Experts of a small language model: 12 layers, a variant of Muon for the experts.
Below are experts of layer 8 (counted from 0) of a mixture-of-experts language model. Rows are named router (the router's row for the expert), gate (a neuron's input weights, with its number), up (a neuron's input weights, with its number), down (a neuron's output weights, with its number) and show model dimensions 96-191. Each number is 128 + 24 x the weight over its row's rms, rounded and kept within 0 to 255. Numbers have three digits each.
Before each expert's rows: "comes after" lists some tokens at least twice as common just before its tokens as in all text; "comes before" lists some tokens at least twice as common just after its tokens as in all text. This comes from a sample of Wikipedia text that the model never trained on. Tokens count by the router's weight.

# expert 62
comes after: " was", " he", " it", " It", " had", " He"
comes before: " a", " been", " also", " the", " not", " released"
router:169079090127117100151086136142143151127138127155137143116143107111092104144131115131129120149139108106149117106144123117121138113109110101142161151117084116144123112148149147085110144160169123129119126161131155160124177106131114139128097076128118104090106160108171114119118149109105105131
gate0:165126129120100130123119154143116122133093133065144162169115140160154131159127147140086096137123120143163127101139155119136177124128119178087106143155090136104135124182138080106154058108162105113094103103127124081127137082100105133100126144131100114165082101183170143135107151118119136162
up0:105141098138118102154133138131093132115098151118163122112145116158127108152139171130156082108135123107143115125110112137138178171106082133109138148161082108105151131155128100151090122117115101162113138154145105162111149134135135142084130133131132126174147077162154115065092147108132148096
down0:134078128073112114129110122116180149110138167163157137084141105144113128184166120117113114132135143086120126132141097101107098112143070121159177143110130144121126115140134148142095101153142105142119158100118114101121153181152091132152138150097127140127085131181139104091128169107134144104
gate1:139170134140098117125163151109151111108101078118111100096158152120118134117082141113120162131131145150108127113122115130140085135136075157126150149163139119124096154130147146120130167141133128089119111104139160117162106127117126138155105093136150139127070107138095158063105164142115173117
up1:079111109149160140164115160166127160127104103167111159174105135100144121152182159136122136118112133104127116138079126144148103127127125069128094093131114135082127104132106121121108131143150150117136144129134076184137133103141128151074106161128101147142146185101130115128167140110160108138
down1:096153163142133137131125084124138117135100119158191133134136115141090154094151106154179172123108137113168135113119123143150137157117134150104130087107178107117102094127152138111108143124103119154122138136139125168171144132112122121168147125119088142165132120167141106075144155148146074137

# expert 26
comes after: " March", " ", " January", ",", " June", " September"
comes before: "1", "2", "9", "3", "0", "8"
router:157112172112150138089075110124111129110102086139098136137123105141132164131128093153118145122100108152087085140136126149117158104144122144085105130135133159181108163153137098117132113138172124105154116078132124175104120114104121143084130143110122151157114133112125176098117156116177164150
gate0:122132108143145134159130144153131110158184143128154167139157116086108140154155086101104100107091151113154134131124131125122100122122123134182124135103134103131143152142128139092113126169149105121109163162117115108127080126133097090115089134122093159118130101165091131131125082125163122179
up0:138140111185131115124107131137126137139120102090103142147139166109133106134128072097162103100128142087147151095143094120116140147114121121091156135134151107164116113111155111090108136148120135102149172088140148139147119170129103132127102112145118120128162156109135137143099124158135143188
down0:164177128145168123158119150135132125155174136136125116125109061111177123182132115133094129147075150126155086100169132083119149115105129115136113134157088090162123063116111097128110140112129094155084127167135132123147138088144146096106133111108124135160112147110131122129130085093139122119
gate1:136104178185130115114158145127128132103088126133075115097161126088161125088135139121117127082131143145113146110074092120111128104149158115118078117114081106131112146170139132108139136129158124127096131152150188106110136087151143140123111174110123104131166159184097124103143097106131114120
up1:126139138152123135116151114171114160136120094157132105131096162142133145179103109145104127087142090179124116082165086109101098119122131119139131107110155130155117123098119088112113153106130136158111104186096121108097117145147127157126126148133126151133132128167122120168045151136132142087
down1:125109095094112143147102147079156158116113109168105128182139110138115108126092147092124172143129107136120107131128124104133115158134139090139133160119141118124105083084160134094094146105152111090182161098090104130104137096158115140140148119138152128143103180164109159097108124126134134160

# expert 34
comes after: "1", "2", "0", "9", "7", "8"
comes before: " |", "–", ",", ".", ")", ";"
router:144147185132166102124138176129098135098109120089122146085161189123149102180102140122104106130152128134123151170106107165109118127128157160132148106111126101159106140085174134112134124138187089110132123125116159117135111149126149128095166159151131192122108107151142153086123133126170148148
gate0:129118150144133138159113123169127127122125105122182126146139153132113124182107130102124113108111105130113184129124120101124099119072146133148163119175155127095108131085130143132085146122138097103127141129097120118144094131118137154114144142149119138118168085125140198133126152152136105096
up0:113140106152129107102156104135131170149144130137097102136096111100170099079161122132131117152163137134129099097150113132149133128137109129147089141126120139128129109177117111116131118129136119120127113110162139143115145114160121120151134085126154116097129182139140113151153145074138162159
down0:070076109150113132083178138129119113112126080113146126132116141113112124137123089169149143134094154117143100179188111119090131141109106132110115138148124071154128148185135146103119116194094157094114154192138154117112193151101108150154148137131099093125133126138119134139142091146140140123
gate1:102135110112161124130096141126104125131131125108106149131149137090152123149147104101127111122125073113139132112178115086144151150111137102117120141118133125166102148151129183138160092099095103139107153161131139123135145156145167153120126093095163119142122141194104120139131142104131136134
up1:117145182127100117149184151122122127111080171105125123125103114121104097111124120121107118133144114124114099104108151132134162100149095138127106116163122107089150126108124089089085153143167128092148123146142150168138128143143120119133169119127095103137159127104158136150113183129144132133
down1:134164106140144135140156097148108105108132176084133130141145106156152107129141102124131110153098109106177136140148120163101146115139129129117132183149136125066117136120094163114141158089128095132135088128125087080110166144158140129124108122057101117134138147156151118112122150133177095108

# expert 119
comes after: " the", " a", " of", " and", " in", " an"
comes before: "1", "2", "s", "3", "source", "st"
router:133134134118114150161110165108173113197133120148139150117131153094094137115143117159166133082099143158161105107129124105113096145154123159090126149142142145129158182136103137119138096145176146089176107162142107170127090105117121118149128115103121140182120111106179146124194147123202125127
gate0:140085100090138113127117118157145096126102086172084139163102102147103131132114123135134121102109170145125098135147123099143145113132131118124126138113099122170145152099136103099095105113130142122135106169121144151152113157134125154100123167129116110122182108104135101188111104145147117128
up0:102162147134133122104119137096126162112115118133128153112128149118130151170125142162128162133134106106135133127109091134145135132118098171159100069137136113115109116154101150146109141122103128133061152156128071120091086112135100124140081119116158161123171089071132151162098130114130169112
down0:157133122150105112134119140145066110134114107115103169116096154168123151128126087135152134162104134141109123132108117120082158105100115127117147109120146164122128146056149140132093115139110083133146051138159120063143132107095080121100145145131152150120133193133157152185122126101095165119
gate1:137154139109145104145136134146147138121128117109142147133168133146129126146098128121150129103127136174143088142127157168100103129122118156104128068095126129113112136154084168117153139096083142135126099092118137098130144109111163051161135120129090074115131151116132112132126166136116100115
up1:193144137143125095148115157076080133141106137118160159125108143138125134124142136141148159125137124119138109164107122140124105155130174114108167147102132088114125160168197111116106142104111127140127084094148173140098127066079133104140106072133152146171144099127087108156112144127139119152
down1:166159157128095119118106153113115158120109097138135145112098135139095145134123129151147133147135131137124115152136134128133138115127157097154116133084142128114104144094165069159118087122098084118107100125174100128128142090118151104148078111124119139114151131063136080101107123142118088117

# expert 103
comes after: ".", "1", "2", "3", "4", "5"
comes before: "%", "0", " |", ".", "5", "8"
router:107157166133118095114112161097144129116107082116105093122163142085086141174085132144118095148098150159141137131138140132126101158132149164102111096142128075148147177106152148114128129154160126093128138163131135099076168131118090118079133129127125141145168110087123119151116133172160096103
gate0:140102155188127121104130093148145131087118097116188129121133094128142086100121169118121157153132120099061177155078079142121158153128159127122073135153127128114127121153115141131163132121089119176096094173116138155088089112113083137163133136166100140118119110136134114113152140128115152113
up0:085085068098128116118132128152157172114108111127150065114117161119127117110142147129115117137132156125103143142098121145136137144137125162128086138083128118116181123149147149104145114125151125123068138158082152156113121122132142174147176152127139145144156136111090144124115156115143153150
down0:079107141163105143136162184112104154118151093091164136137132179115158100151119112111084110123138113110138097132160166139128155172092135147140162103127160136143159119095160134116145119128113131070124143124113134114147125137130106119166160160159137131123120101159152126130104111145102131105
gate1:137078162152124110111108180125137139111121124158122095119127140106083117110133067110144119126087117148093145142146125108134102168167123154126098121107127104098155116114098116146127098125123091117118093130115109117110111103119114138152122122139093106166155154125123151127124182121132147105
up1:140142074115131172103139080107110120137100140086105169107131086172142173116143101168125133129164148105144140091148129128173126089099068122140112108107141139211148114113151154126139120153114149140124098144166174110137178166118128123103149127135149104110107087127098133144116143153114130152
down1:150123145122166097120125149094119136163151146091110133115153109139157142154160120134083130121146119162124140143081180101136126106157081141135163168103110129135155132126095115175135095118143113093098099132120152077115144105190109104130110137151156178139185138116117140124125135137141095139

# expert 106
comes after: " ", "1", "2", "–", "3", " ("
comes before: "0", "9", ",", "8", "7", "5"
router:103149140116164136109124142114140154119083060103115120087152171120107142110082153151137137128082115142144091143121150136126124103141117180104130102149149075168126153154117141138117092136167118087114140105110140124080163148107090134068117143106097138139138107090158151128140126184149122147
gate7:105109093099140139148139135151083147134155136162170124065111116135113155121133117115110133162120149088106123094127095152111129150110089099162159113146132121164089134138093158140124147152107104127151135067099121149110157144136193101076120152093157141164169160110151141136095130110131162128
up7:151179096158149128115123129133137139145104144154125128150104109122120096142136074118169149115119142131159158121143121126130131134126092124117112122126097162122132136128103113104105155098091154107138105116155119129143136107134130160152132155106119147119130116131163131121122110111110137126
down7:183168134164116111160097149140127149137079132122087097153121138105124123110152098128106109126086144128138109150080127092172134124121109126120114172142139095149136179153116120161168149130139145142163107154134138114106126126157120115134143127117077073080130132139101132112133113137129094088
gate8:172170106112110104129064118085078153119141106154103126187136128151135141122120128105115113143140125150106121114150131145151174129133093107077118158133116100132153134142156132110109125164125114126132126079172125158120110128141120151119141126107134076096122149132140185112113140170146168106
up8:146143149145150136131105167105068132117128135119124094172123126109131105115113123126133135156127127129129119121156121166121151167161147117063155118139106067108187096155160131168157134141103125105116169129116130142122094163149155138117128146087133098099116128133110137117146157143135132128
down8:145148094107157194149117101115157154137129144125119153101121131095123147150170124161151131132117101141112115110095101127147101133132129098128147114088115108139126151132066131102102127112071141126107157129125093109123131132106098118128148150132115137102150114117155081129139145116096088135

# expert 4
comes after: " |", "|", ";", "0", ":", "N"
comes before: "1", "2", "3", "4", "0", "5"
router:158148138132145125121097083136107107126123098159117074159134101110134159117144101177177113114132108164147143149157114111119117113166133186123124121134091149163144123094135073093122126131171129173139116131097116169093104122144152151132113091152143159108119151145101126144128141105167129138
gate0:152145134168123101161113125121153127115144135066095123111135111138178079116154079122142148141106120136120110102111119127146156137096141134160128106123132100183134117064129117112111162145111132137162186148156163137150118110126127132117149131144159134095134140081096140125118122137135122165
up0:106112110140156142117151113102110154169141139127124082139128119141175152116111159136129089119113146173120130149158130144123126147133196136100104116145115145118116109136145105128160164140121090099094098141133121164123124096101143163141074141137096076110151160109153102145115074140155108124
down0:107149136104151099141170116165110171152148129125118108119112157137142132122121103106138120120119104142087131160150143116126066129115096128104150109113106155169103095165139157158174185131125154087109084112125144162123130156129130127137130185110140115130109094115162101096136117093096140119
gate1:156138138160115099129171124105147149093094146127111142147132131111142164100121140098095146100129130130160112153107101119130162138106116151087131147144160119130119165159131140121144152126105103108130142106140093134090113178122134142158155153142162153117105148100088179121123121147175107146
up1:146137102160135116146076126122169125087125125162137155139063131165162170126153116144125105136121148165123145140123140086136143105157169135154114141106127098181156103148133112113128156149142136158143148127114189119146154117155129115133097129110123130125138074080122142117129131140107117159
down1:131134152114148118175108097148124129180142133093142141145124119124134122112181138110147156104123098152117168116140111135143106135158138134122196152123087146103115105138148118094103107150117126189129177135138108120081153121116164103156131130109113079122095138183125137100130137113144155160

# expert 43
comes after: " as", ",", " is", " was", "ana", " and"
comes before: " as", ",", " in", " to", " than", " known"
router:155086092118153108140108114110134161117118159133113149129135123119132109154119131109143133167157086111155122155150160115129140152082161121177159113145091148158124114147140089118141097167165118117114130153150158105087132143123155126125145112119114121132158166105191147151129117103120099124
gate0:134164136152077110186129170127106070116083104107139148085141117105090130161149124094117105135089191149152100080132154123126149121132170111148098139133145164120135127124153108091081134165126125095128087126125151111096134154117135189154100104171154113166155147128105127119122130134118171122
up0:130163178108104175140154170085112104101090152124090165113145161093121082121124155091176134121100162107130126081116143132156111134130158109155108148101115144133100144119136092091150123118082107122120118095101169118155110150150150116163143123134133095139149115112112166095147108130139111112
down0:162116113139113135169117142177131136176155178180154126123137096138135134131132146098099164168120104066123140125178101156152138092162076111142097067123126112129141121103116129108121131184169165173123127135151127085116138125103126145105129148131101121121098107131134127092102170116105157103
gate1:121178162142130115145154123121091128157166172133161112118125139164143141161098142129127151096122147161128137154116111121143126093135116124130117151190141093084093107165152126152154135123125147147096160129131062102149083166122101138140152164113142080155150112124156136122098098105105106128
up1:137125152090120173150111131139110117120088153156121107090134155129125159125131156188141131154127118130170115162135118109105132165129150094106142127131150083123062151182104103103153099132122148195147155147157123128150122134116120128141126153129111138116118132125140138163129077132073130152
down1:103140081085146121178178100131117131127150131117140111136109130186125190140096137158149095134143113124170159124138123134070120123108096119165138124137159150134182145139179125124128110157114144101125147130133146147142133135103128122150143132072145124142123128107160115145118135128096113087